{"d_model": 192, "d_shared_expert": 0, "moe_layers": [0, 1, 2, 3, 4, 5, 6, 7, 8, 9], "normalize_top_k": false, "router_noise": 0.3, "norm_place": "pre", "optimizer": "soap_variant", "lr": 0.00423, "schedule": "wsd", "train_tokens": 357200000}
Below are experts of layer 4 (counted from 0) of a mixture-of-experts language model. Rows are named router (the router's row for the expert), gate (a neuron's input weights, with its number), up (a neuron's input weights, with its number), down (a neuron's output weights, with its number) and show model dimensions 64-95. Each number is 50 + 12 x the weight over its row's rms, rounded and kept within 0 to 99.
After each expert's rows: "mostly gets" lists some tokens that are sent to it at least half of the time; "raises" lists some tokens whose logits its average output raises strongly, later layers aside. This comes from a sample of Wikipedia text that the model never trained on.

# expert 20
router:51 68 34 64 46 69 69 43 51 50 54 28 53 74 54 33 57 50 48 45 29 51 63 43 57 34 57 50 48 53 78 66
gate0:41 65 42 60 46 57 46 52 38 39 72 59 47 47 28 67 68 56 72 37 59 33 47 56 72 55 57 36 61 67 47 56
up0:30 55 40 51 52 42 58 46 44 45 53 41 59 44 38 73 64 64 39 50 34 19 42 59 59 56 59 41 55 60 81 63
down0:61 42 36 77 47 56 73 65 33 63 70 41 64 49 50 62 57 55 41 39 48 69 65 44 34 48 54 78 36 52 69 71
gate1:44 60 54 53 42 51 64 50 61 59 53 45 63 41 68 39 29 54 55 38 48 63 58 48 26 45 64 55 26 50 42 63
up1:55 39 48 42 76 59 56 58 56 44 68 45 59 44 84 62 58 44 61 17 44 46 36 54 16 57 63 69 34 52 57 51
down1:36 49 30 81 54 67 45 63 35 62 54 44 61 57 22 48 52 36 38 37 43 50 38 49 53 63 57 72 46 76 68 30
gate2:59 41 39 50 61 58 58 68 57 66 34 57 62 57 59 36 45 32 49 43 48 59 39 65 56 34 45 72 42 24 53 50
up2:47 50 43 50 50 65 37 45 35 58 60 53 30 64 48 58 40 47 42 31 47 43 51 52 44 52 01 45 55 27 39 49
down2:66 51 59 37 70 52 66 58 35 42 66 53 65 33 58 42 74 33 37 55 61 54 35 35 49 53 45 53 40 40 59 36
gate3:78 51 39 45 50 67 55 50 36 54 66 58 43 76 52 44 57 47 45 48 60 68 41 29 68 55 70 61 22 63 52 57
up3:50 61 43 32 55 74 51 73 33 54 62 67 57 75 61 34 45 47 59 56 30 70 41 35 60 36 53 69 55 57 75 48
down3:42 34 55 36 41 43 58 55 38 37 40 53 46 52 49 35 58 49 40 45 52 35 38 48 39 49 41 41 76 54 42 55
gate4:22 66 54 40 53 28 24 31 60 40 56 42 45 46 43 55 45 62 57 53 36 50 56 45 74 49 34 46 36 45 61 57
up4:69 39 61 42 31 33 56 43 65 44 53 43 43 57 62 56 46 46 64 50 44 50 45 69 70 45 53 55 51 62 56 41
down4:35 43 60 43 58 42 41 59 46 51 48 34 54 48 65 52 63 73 47 47 45 50 47 64 50 66 50 48 44 42 50 38
gate5:73 34 48 59 70 68 40 66 64 36 63 46 63 63 21 55 26 62 53 47 61 38 46 55 43 35 25 43 46 41 42 60
up5:32 72 48 57 46 29 52 34 51 65 37 45 37 61 67 46 49 45 55 56 41 58 32 41 77 59 59 69 59 57 40 32
down5:44 34 63 54 26 61 31 30 43 69 38 43 47 45 63 43 50 39 48 57 43 70 42 63 55 62 54 64 44 45 28 29
gate6:71 51 61 63 60 39 61 45 65 44 62 47 43 62 39 43 56 38 46 47 62 52 48 48 43 33 38 36 20 64 52 52
up6:48 55 45 38 30 57 46 27 45 45 50 63 39 61 59 32 33 44 75 55 31 47 54 58 26 66 43 46 42 68 47 40
down6:39 52 48 46 48 54 63 53 45 54 57 38 55 20 41 37 64 51 38 56 43 42 46 69 52 41 33 49 58 56 49 46
mostly gets: "resident", "owered", "ancer", "etch", "irc", ".I"
raises: ".", ",", " and", " (", " h", "s"

# expert 25
router:32 59 51 35 47 56 52 61 53 46 49 53 44 45 13 59 44 47 54 49 40 64 53 53 68 38 42 49 43 54 67 44
gate0:42 49 43 47 35 59 64 28 65 34 46 42 51 60 66 32 50 40 52 17 24 52 43 56 43 50 63 33 64 51 45 52
up0:45 40 41 62 29 49 44 44 33 29 61 62 46 37 43 52 39 43 41 43 53 60 50 55 60 43 50 57 45 51 26 65
down0:67 31 67 77 46 47 33 55 29 40 54 38 65 66 34 43 44 25 48 39 44 56 54 48 55 55 36 56 64 41 60 61
gate1:42 73 53 46 59 53 38 53 47 27 45 48 63 35 34 60 33 25 64 74 33 80 66 27 53 67 35 62 52 32 53 52
up1:49 50 53 51 58 51 85 69 49 55 47 37 33 53 67 39 38 61 42 47 57 52 36 49 34 43 75 48 47 64 20 54
down1:60 57 40 54 70 66 45 38 51 52 48 44 49 51 23 47 47 40 28 63 35 59 74 42 48 46 51 65 60 50 44 55
gate2:41 57 62 62 65 46 42 52 52 51 41 54 40 44 48 63 45 57 46 51 49 52 75 60 79 39 46 52 48 72 40 59
up2:43 61 62 49 43 46 79 49 67 56 45 49 67 39 59 47 31 44 41 44 72 60 59 49 48 60 47 52 39 74 43 37
down2:59 46 74 45 45 61 46 67 51 62 42 62 46 70 49 53 45 47 66 40 71 53 50 69 68 42 53 69 42 42 32 49
gate3:42 68 46 44 44 42 44 33 52 28 66 55 45 51 68 43 42 46 53 38 40 60 50 39 60 55 47 38 51 64 46 76
up3:35 36 76 47 70 56 68 57 54 39 54 63 24 39 45 52 73 53 28 41 57 37 49 49 49 51 34 50 53 44 59 51
down3:52 67 60 52 26 43 37 36 44 56 45 60 53 52 76 59 49 30 50 42 48 49 35 31 56 73 45 37 49 46 45 53
gate4:64 51 41 45 68 44 47 44 50 28 47 41 82 42 41 46 51 42 48 65 63 61 44 43 44 35 31 64 45 34 68 50
up4:53 57 36 52 03 59 47 69 58 49 48 46 45 79 65 49 33 67 57 37 48 52 73 64 46 33 51 42 54 49 41 63
down4:47 53 29 50 50 62 52 47 46 42 41 55 55 57 66 52 44 35 75 55 45 66 44 50 52 73 63 51 56 53 58 41
gate5:49 47 53 42 76 56 18 61 73 52 51 44 72 45 41 43 62 44 47 44 56 56 29 35 46 48 42 45 35 57 54 37
up5:35 57 53 47 41 44 43 51 52 58 50 49 36 43 55 40 27 42 41 37 53 53 46 36 47 48 65 49 61 34 55 54
down5:51 34 37 39 48 63 43 61 45 58 51 45 43 56 47 50 22 72 69 53 42 64 50 46 41 51 57 55 61 48 49 45
gate6:86 55 60 44 31 48 40 55 41 43 52 53 53 49 50 60 38 44 73 11 63 56 45 60 68 63 18 49 56 53 60 64
up6:27 54 40 59 46 44 32 40 77 56 65 49 60 54 52 38 68 58 20 51 54 47 70 51 30 39 46 71 73 39 72 49
down6:44 51 28 37 36 58 65 42 50 65 38 36 55 43 51 62 62 47 24 65 28 51 44 52 35 57 63 56 70 28 58 23
mostly gets: "s", "ings", "ers", " war", "ions", "als"
raises: ",", ".", " |", " –", "\"", " and"

# expert 0
router:32 55 42 39 36 47 26 56 54 47 18 42 36 63 36 50 42 30 52 74 43 44 50 63 72 33 78 43 53 52 58 71
gate0:45 56 66 68 66 46 44 58 62 59 53 54 54 53 55 54 52 20 44 45 50 73 51 55 52 51 47 48 52 33 52 64
up0:61 42 56 51 31 61 56 53 37 51 38 54 40 62 54 43 68 56 49 45 45 26 28 42 47 67 42 50 52 67 46 22
down0:51 34 57 59 48 41 61 43 50 66 52 58 58 42 50 55 24 60 66 48 39 47 52 50 52 47 50 52 48 47 51 67
gate1:51 57 47 53 52 58 45 31 56 54 56 37 39 46 54 29 32 72 45 55 57 51 42 42 61 50 50 53 64 40 29 51
up1:47 55 61 36 45 37 57 74 40 68 35 69 53 31 50 64 54 43 58 33 35 43 66 51 32 51 52 50 39 50 48 45
down1:39 59 54 48 50 44 43 45 71 59 45 51 25 63 50 41 57 24 38 46 50 42 47 53 35 53 40 81 46 51 52 47
gate2:15 44 60 37 50 43 58 62 45 66 53 61 33 61 50 39 82 65 38 32 49 38 47 46 55 67 56 52 73 59 66 49
up2:66 54 46 66 54 55 37 46 51 33 54 44 57 31 61 77 24 38 46 62 49 55 48 51 46 59 48 62 46 62 51 47
down2:55 65 75 41 50 67 56 49 48 48 39 57 68 51 54 58 33 65 62 47 33 38 47 33 28 63 53 71 42 56 58 38
gate3:37 45 56 50 43 38 36 47 52 37 40 62 53 48 49 35 51 27 60 73 32 34 41 33 40 53 34 63 41 41 36 41
up3:56 40 55 28 64 56 47 52 65 53 55 44 48 36 31 35 45 34 42 42 37 46 58 70 47 51 67 44 56 27 57 53
down3:60 35 54 57 43 35 57 53 58 44 47 44 59 63 51 41 51 19 66 52 32 63 36 68 46 50 31 44 37 47 62 59
gate4:50 44 32 57 37 51 62 40 25 52 37 55 56 58 40 26 38 46 49 58 44 62 74 46 64 52 51 45 47 54 36 18
up4:34 78 61 53 55 41 47 61 19 42 54 50 54 41 64 52 63 70 62 40 54 35 38 41 40 48 20 74 55 29 44 63
down4:48 60 52 62 62 38 62 40 66 54 51 66 58 49 60 59 47 64 65 35 47 50 58 43 50 28 71 63 30 45 32 46
gate5:37 67 36 79 34 42 58 52 41 59 56 32 40 52 42 55 46 59 57 77 52 42 72 65 61 36 56 39 46 68 29 42
up5:43 51 44 63 31 33 58 43 48 53 68 44 29 52 49 48 54 57 49 79 54 44 45 36 62 39 53 38 65 73 50 37
down5:46 54 45 34 46 54 47 59 65 42 50 65 53 35 33 60 59 68 28 48 43 56 42 54 57 61 61 64 53 49 56 51
gate6:50 53 70 29 53 65 45 60 57 46 55 46 68 63 54 26 32 52 40 48 45 45 50 55 74 84 44 39 41 49 55 31
up6:57 44 67 45 62 59 30 62 35 40 54 41 70 45 39 44 66 33 37 33 58 51 36 33 64 51 23 54 32 44 37 40
down6:39 51 64 56 40 57 40 63 32 62 44 60 50 50 58 63 70 47 47 41 39 60 31 67 47 36 50 57 53 63 37 62
mostly gets: " his", " He", " their", " it", " he", " they"
raises: " also", " and", " –", " was", " or", " is"

# expert 6
router:45 39 44 69 59 54 39 71 66 24 40 53 39 57 48 41 40 29 49 62 17 50 43 39 59 42 44 37 42 67 51 51
gate0:54 29 58 53 49 56 66 53 50 31 49 42 51 59 49 44 49 61 44 34 64 42 53 73 48 50 52 40 66 57 51 44
up0:62 47 53 35 52 34 50 45 70 41 42 37 65 62 42 38 56 45 56 70 46 53 36 52 41 31 70 55 50 47 46 35
down0:59 41 60 37 40 47 26 49 40 36 47 63 37 48 74 50 53 38 64 39 47 56 52 72 50 40 53 70 50 49 54 43
gate1:46 47 51 36 35 56 47 66 52 38 64 66 77 60 64 37 52 60 56 67 41 61 58 70 25 45 54 34 46 47 54 67
up1:55 65 39 42 60 38 48 63 51 57 64 64 71 50 42 31 59 43 49 70 69 54 52 58 38 60 51 34 58 55 58 59
down1:45 43 39 55 63 41 44 59 65 46 48 53 36 60 74 42 45 64 45 50 36 43 62 58 58 71 51 46 59 59 37 68
gate2:39 66 50 44 56 48 68 53 29 52 70 53 51 64 39 52 47 51 53 24 59 33 43 51 48 57 58 51 36 35 40 52
up2:55 40 38 59 42 53 58 66 57 53 63 71 47 41 65 36 66 42 30 37 44 47 57 72 64 63 64 53 49 37 44 26
down2:47 55 45 51 33 66 61 43 64 36 45 68 72 41 55 35 56 61 46 23 53 61 36 52 34 35 66 28 59 47 51 49
gate3:27 50 54 57 56 37 42 34 57 52 52 50 49 53 49 61 40 61 49 27 49 41 26 49 51 31 52 68 39 52 41 52
up3:28 50 38 65 48 51 46 46 64 52 18 30 68 62 65 43 24 42 50 40 50 59 43 52 58 57 35 57 52 70 47 30
down3:56 59 52 65 40 40 50 66 50 39 32 23 56 62 54 74 39 44 52 70 56 40 56 50 53 42 64 75 58 49 51 56
gate4:44 38 36 59 51 47 65 55 62 61 26 63 60 40 20 58 39 63 38 56 34 54 57 65 63 53 45 56 29 51 58 75
up4:49 49 42 46 50 68 36 36 44 49 36 41 43 53 36 33 50 49 39 55 49 49 65 60 46 50 59 43 45 50 30 34
down4:59 65 59 40 51 50 36 64 30 35 53 82 53 66 33 47 56 67 53 59 74 37 57 42 69 60 41 38 55 36 45 51
gate5:62 36 54 72 72 47 49 58 49 44 63 39 28 57 24 49 65 54 61 43 62 60 34 61 52 37 48 43 74 42 76 43
up5:54 59 56 49 34 53 56 34 49 56 38 43 70 46 60 51 63 37 71 64 37 50 65 32 47 44 63 61 38 60 43 77
down5:36 61 48 46 60 31 40 55 34 70 63 39 43 59 38 45 55 62 58 64 57 60 66 61 58 35 37 43 41 52 40 53
gate6:46 59 53 68 52 45 58 45 58 71 60 48 55 28 49 47 57 61 43 33 77 56 42 60 53 50 50 55 46 88 59 60
up6:45 56 84 33 61 44 49 46 50 44 47 53 61 64 40 57 34 44 61 50 51 48 57 59 58 35 34 47 45 48 35 47
down6:37 66 70 20 47 29 50 42 37 54 38 71 37 23 75 40 35 69 49 46 45 47 66 57 57 48 43 41 52 23 49 45
mostly gets: " at", " after", " over", " under", " about", " with"
raises: " the", " a", " "

# expert 27
router:31 63 47 63 40 66 58 44 59 46 55 39 66 52 46 43 46 49 58 63 37 56 40 53 48 44 87 55 44 41 76 49
gate0:29 44 66 57 47 64 62 37 52 55 59 43 50 36 37 50 64 57 51 66 61 45 43 59 40 50 88 56 49 44 62 49
up0:79 42 46 38 44 56 61 61 42 46 33 58 39 44 67 53 62 50 64 68 46 68 67 53 69 51 29 48 41 64 36 40
down0:47 79 55 58 63 48 57 64 65 73 48 40 66 56 57 52 51 10 40 44 38 35 67 52 45 74 40 50 45 55 41 51
gate1:57 52 45 43 42 50 61 52 35 74 42 32 52 52 56 48 66 54 43 58 64 46 45 30 29 54 56 45 52 28 67 63
up1:51 52 48 77 42 45 34 34 47 69 49 58 51 52 60 41 36 42 43 45 60 49 45 44 41 54 64 36 57 61 41 46
down1:73 34 47 36 52 49 41 58 48 80 40 46 36 59 56 48 39 62 61 52 58 62 59 52 55 71 59 60 43 50 63 39
gate2:51 44 64 51 39 43 61 61 54 65 55 49 50 16 56 36 55 39 47 42 63 37 44 26 59 72 54 38 53 55 78 28
up2:43 36 53 43 43 41 45 57 53 48 52 25 61 34 45 57 62 36 50 47 45 29 50 39 35 67 61 37 63 30 52 65
down2:36 52 56 61 45 81 61 49 47 45 55 69 44 63 36 41 37 44 48 58 54 55 53 58 45 58 55 86 63 52 51 69
gate3:56 43 70 41 34 55 40 67 51 47 66 53 80 49 35 28 33 53 27 46 61 42 47 42 46 53 77 51 50 55 57 61
up3:47 39 47 48 41 52 76 50 65 63 42 42 29 51 58 54 42 57 25 57 62 68 39 36 30 34 49 51 15 38 54 43
down3:16 50 45 35 47 54 73 34 65 57 37 50 55 51 54 42 41 53 52 33 55 59 60 39 71 52 51 63 49 73 51 65
gate4:30 45 40 41 56 65 59 51 52 58 52 45 65 66 53 48 38 50 42 47 34 61 64 42 63 51 34 47 59 40 37 14
up4:38 39 65 42 43 75 33 25 57 63 47 66 61 70 48 46 30 34 50 57 36 63 53 52 39 56 44 38 46 48 56 48
down4:80 51 56 54 52 42 53 77 57 45 52 55 47 77 55 40 46 39 42 57 31 62 28 58 51 60 66 24 43 33 51 26
gate5:43 53 34 45 70 62 39 30 25 32 45 52 32 40 49 30 52 41 59 59 33 58 46 43 63 39 58 36 59 41 53 69
up5:42 56 60 22 52 33 59 48 49 42 34 70 61 54 57 48 59 60 40 50 53 62 52 38 52 64 34 36 42 24 60 41
down5:37 59 63 43 40 66 72 67 47 59 68 38 39 49 51 70 46 80 47 48 34 58 59 35 51 24 46 51 57 62 40 51
gate6:50 49 56 58 44 52 59 76 36 62 35 55 45 48 36 24 45 56 38 32 57 60 72 39 48 45 67 39 66 53 34 53
up6:40 54 47 55 62 62 50 62 43 59 41 58 36 44 27 45 53 66 73 73 53 66 39 40 70 60 55 36 61 33 56 49
down6:31 62 40 40 60 71 47 43 40 38 67 40 58 29 42 34 59 42 52 50 61 36 33 49 75 55 43 47 50 62 48 56
mostly gets: ".S", "lv", ".g", "eding", "ller", "th"
raises: ",", ".", " and", " (", " |", "-"

# expert 5
router:37 48 65 69 58 38 30 41 49 28 39 42 36 51 44 59 34 31 56 59 21 44 53 48 45 34 40 44 39 37 64 43
gate0:52 45 61 63 45 25 64 50 46 33 35 41 29 48 44 57 41 49 44 46 48 62 77 56 64 52 28 54 29 35 55 33
up0:65 36 44 66 51 34 63 53 40 49 55 63 39 42 39 51 48 42 58 54 58 43 49 56 40 49 34 70 35 21 43 36
down0:40 51 62 06 61 58 61 62 67 48 39 52 47 41 80 46 34 47 52 61 41 49 40 46 44 57 34 62 66 55 49 58
gate1:62 50 65 41 76 52 65 60 53 21 37 44 56 49 56 35 47 53 52 37 55 48 35 58 81 36 54 53 62 66 61 31
up1:42 37 56 67 41 46 39 32 35 62 48 76 47 68 57 45 56 49 40 46 51 48 95 50 32 47 32 59 42 46 52 57
down1:29 67 38 42 47 41 54 45 59 49 53 27 61 58 65 61 34 50 45 62 66 45 49 44 45 67 68 31 41 37 36 57
gate2:58 58 46 56 38 57 69 51 59 63 36 59 46 32 51 51 42 47 44 44 30 50 48 46 45 48 53 61 56 59 42 57
up2:56 52 67 55 56 55 67 35 37 28 47 39 61 48 48 59 57 40 38 39 23 56 41 57 57 27 56 74 42 33 67 45
down2:88 48 58 50 52 69 38 37 28 54 54 42 75 41 63 72 50 47 50 50 40 39 49 57 40 52 65 51 66 41 38 36
gate3:30 49 60 44 67 67 43 53 39 35 59 60 62 47 46 42 57 51 40 48 40 49 37 43 48 48 54 37 51 59 49 73
up3:40 45 54 46 69 72 45 59 38 32 58 54 63 25 35 49 57 54 57 50 59 42 39 68 49 30 40 47 39 65 34 46
down3:52 56 54 42 32 42 75 60 62 44 50 37 54 45 22 47 32 62 56 51 50 63 52 62 71 40 48 54 46 30 66 65
gate4:69 74 68 61 36 39 64 71 53 34 46 44 40 42 51 69 50 72 67 52 47 38 75 53 40 45 58 52 41 55 40 54
up4:53 37 42 56 37 38 39 60 25 54 58 46 45 48 39 46 60 46 66 54 41 55 54 64 55 42 51 74 63 45 55 44
down4:42 51 17 46 35 46 44 36 56 36 48 39 66 42 41 37 50 35 67 52 43 41 39 37 70 39 58 51 49 34 39 49
gate5:61 44 73 43 51 48 49 67 35 57 34 50 48 50 53 48 58 47 60 38 46 76 55 50 40 55 57 29 44 45 62 61
up5:27 52 29 63 56 33 51 32 59 45 43 36 71 54 50 55 58 60 24 50 42 33 42 47 28 47 72 52 59 66 32 42
down5:55 50 54 54 57 63 50 34 39 48 45 51 51 52 73 50 46 46 35 50 51 75 58 52 37 44 35 55 46 57 73 41
gate6:25 26 53 66 62 56 49 50 45 45 35 31 39 61 45 40 38 36 41 53 54 45 62 35 39 55 41 80 55 65 42 42
up6:44 35 51 63 41 48 24 62 48 38 30 41 30 47 55 67 41 31 36 48 35 41 45 43 57 60 21 62 44 58 57 45
down6:62 59 46 48 76 51 71 51 45 48 62 34 44 46 42 45 25 54 47 78 46 60 78 46 45 35 72 35 45 51 62 50
mostly gets: " and", " or", " but", " which", " while", " where"
raises: " the", " a", " their"

# expert 31
router:32 50 51 58 64 42 54 53 61 46 47 46 64 65 24 51 35 53 85 58 40 41 54 64 54 38 46 51 25 58 65 50
gate0:46 48 47 74 50 54 47 44 48 28 42 55 64 55 37 42 36 48 45 40 50 50 39 45 69 39 10 70 34 50 56 56
up0:57 63 50 66 51 43 55 42 54 53 32 52 45 39 42 59 32 68 53 42 75 51 45 33 56 47 48 70 69 65 59 38
down0:71 17 47 37 49 44 40 41 54 78 39 57 50 53 41 55 56 46 54 44 54 48 46 51 43 54 35 49 80 49 42 45
gate1:49 53 28 62 33 29 47 30 56 44 41 66 56 39 49 50 47 61 53 47 50 76 43 54 53 64 34 55 30 57 60 30
up1:37 46 42 51 46 46 32 44 52 56 36 55 42 84 68 41 56 42 59 46 44 49 50 68 51 37 45 60 26 41 49 44
down1:40 60 47 52 29 49 75 32 55 84 73 31 51 52 45 54 53 66 54 45 47 73 54 45 67 45 65 77 25 61 61 59
gate2:38 46 55 63 48 59 52 36 52 41 39 57 57 70 45 59 65 43 63 60 16 35 55 55 36 50 41 56 39 67 73 50
up2:79 50 52 55 58 53 38 55 48 49 35 42 48 30 27 48 39 42 38 64 56 45 45 59 36 62 73 46 49 37 37 62
down2:61 44 50 57 45 51 40 43 42 40 62 46 57 37 35 37 61 44 43 38 57 55 50 48 32 45 22 46 38 54 67 36
gate3:38 41 42 50 59 67 52 42 72 77 66 53 59 38 34 51 63 53 75 59 27 44 69 59 53 47 51 48 44 61 37 68
up3:33 44 46 59 63 58 55 46 71 66 44 34 65 38 41 56 77 53 56 65 30 40 72 60 69 29 47 38 49 60 51 58
down3:49 69 55 45 48 46 61 39 58 38 55 44 47 50 55 29 41 44 41 49 51 64 41 55 68 51 40 63 23 53 56 58
gate4:47 57 42 59 46 58 42 88 35 75 70 52 87 47 22 48 65 48 54 27 51 57 46 57 46 43 50 63 47 40 66 50
up4:53 44 25 51 52 49 62 20 61 47 46 41 20 45 66 40 54 57 41 53 44 35 64 38 65 41 50 30 54 56 86 50
down4:64 64 34 45 69 60 47 80 57 52 59 61 52 58 40 50 42 64 31 44 53 48 62 20 43 75 44 34 51 63 57 56
gate5:55 38 45 40 68 53 63 62 44 67 42 35 57 42 45 59 53 53 46 67 32 51 68 21 36 62 64 60 35 42 45 34
up5:66 67 51 25 62 49 56 65 40 50 47 29 51 60 65 45 35 61 41 50 52 51 54 30 34 72 50 46 42 45 47 51
down5:44 55 43 43 43 63 48 30 40 56 49 73 52 70 32 54 47 62 32 37 62 34 65 60 43 41 43 59 43 53 59 52
gate6:52 64 41 74 63 30 56 62 59 51 54 61 48 46 34 58 38 48 57 72 38 55 43 49 48 48 28 55 36 54 58 84
up6:53 45 46 15 72 67 50 75 30 58 39 51 50 49 77 28 49 48 43 45 73 49 44 28 29 37 59 36 47 55 43 27
down6:36 66 33 56 50 40 64 72 65 36 49 22 51 35 45 44 70 61 45 63 51 38 36 44 72 52 50 25 44 41 49 60
mostly gets: "/A", "AZ", "axy", "ifa", "/a", "AA"
raises: ".", " or", ",", " and", " ", " ("

# expert 26
router:45 47 26 60 45 49 56 66 58 36 51 60 35 68 51 42 39 41 58 61 39 38 30 38 44 35 48 49 49 67 45 59
gate0:37 56 49 57 61 50 39 61 58 46 53 30 47 60 35 55 65 68 44 74 53 57 41 39 42 24 36 44 57 64 53 57
up0:52 49 59 51 51 55 51 63 38 58 45 72 42 22 40 60 38 50 37 53 54 54 63 39 58 71 54 63 52 47 60 46
down0:23 53 50 53 42 36 12 44 47 52 49 46 59 55 71 62 69 48 50 50 49 33 42 59 50 50 45 49 52 46 35 46
gate1:43 49 44 32 42 60 53 61 59 43 50 42 56 48 40 63 38 64 57 56 27 67 45 64 73 36 24 69 36 69 26 52
up1:75 43 60 70 47 57 59 34 66 31 72 47 61 41 65 39 55 74 44 50 49 37 52 44 64 55 40 38 43 39 56 25
down1:61 59 30 46 62 63 66 54 41 24 65 48 41 77 38 46 42 56 58 62 45 62 58 46 58 58 56 44 59 58 58 37
gate2:67 55 39 22 67 54 31 56 42 56 58 49 53 46 39 40 51 49 73 40 46 42 63 54 47 29 57 57 54 46 31 44
up2:39 42 57 64 41 60 53 50 49 50 51 58 34 55 61 50 35 42 22 53 55 69 48 41 44 59 38 54 66 33 51 52
down2:32 53 58 53 53 53 67 58 30 51 65 32 63 57 34 73 61 44 54 43 31 51 52 50 36 38 54 30 33 44 44 43
gate3:61 27 33 60 52 45 07 19 56 41 43 64 54 37 36 67 22 61 38 50 61 58 46 52 54 52 51 49 69 65 61 55
up3:37 48 58 51 78 49 33 66 69 39 51 62 51 56 67 87 34 43 52 51 41 59 47 59 51 54 42 40 36 54 49 44
down3:46 39 67 44 42 54 74 52 57 53 41 36 45 42 39 56 60 31 62 49 39 59 58 52 48 37 88 38 40 60 50 39
gate4:44 41 41 48 91 36 60 43 42 55 41 70 48 59 47 57 69 54 40 54 58 56 43 69 60 47 49 63 28 24 51 52
up4:43 51 28 76 36 51 35 73 56 47 47 52 66 38 53 46 35 66 61 50 45 36 44 31 49 40 57 48 75 92 33 49
down4:63 54 29 52 28 56 38 58 45 44 29 55 73 44 55 52 57 22 45 48 49 56 57 45 25 54 53 51 41 41 63 48
gate5:55 44 71 29 54 41 88 55 41 53 64 56 35 45 40 66 64 76 49 38 62 56 47 63 46 51 34 28 64 44 64 44
up5:65 61 37 54 72 34 42 48 68 43 60 41 57 48 52 46 57 37 48 76 29 50 46 49 49 49 45 47 62 66 35 59
down5:48 47 36 60 20 56 41 53 60 46 46 47 55 81 49 54 38 48 69 55 38 36 36 46 60 34 40 33 60 60 39 50
gate6:77 51 52 39 51 53 53 54 53 28 34 42 26 57 60 45 66 31 54 33 53 45 79 52 41 41 73 54 35 60 57 26
up6:73 51 51 24 61 41 47 65 51 29 44 64 44 54 70 65 59 47 67 46 45 34 62 49 37 42 62 52 42 56 66 46
down6:51 30 46 42 53 47 58 41 43 40 40 58 55 50 47 38 66 60 55 68 50 50 35 48 57 48 48 60 59 64 52 41
mostly gets: "In", " In", " in", " per", " the", " From"
raises: " ", " the", " a", " his", " order", " her"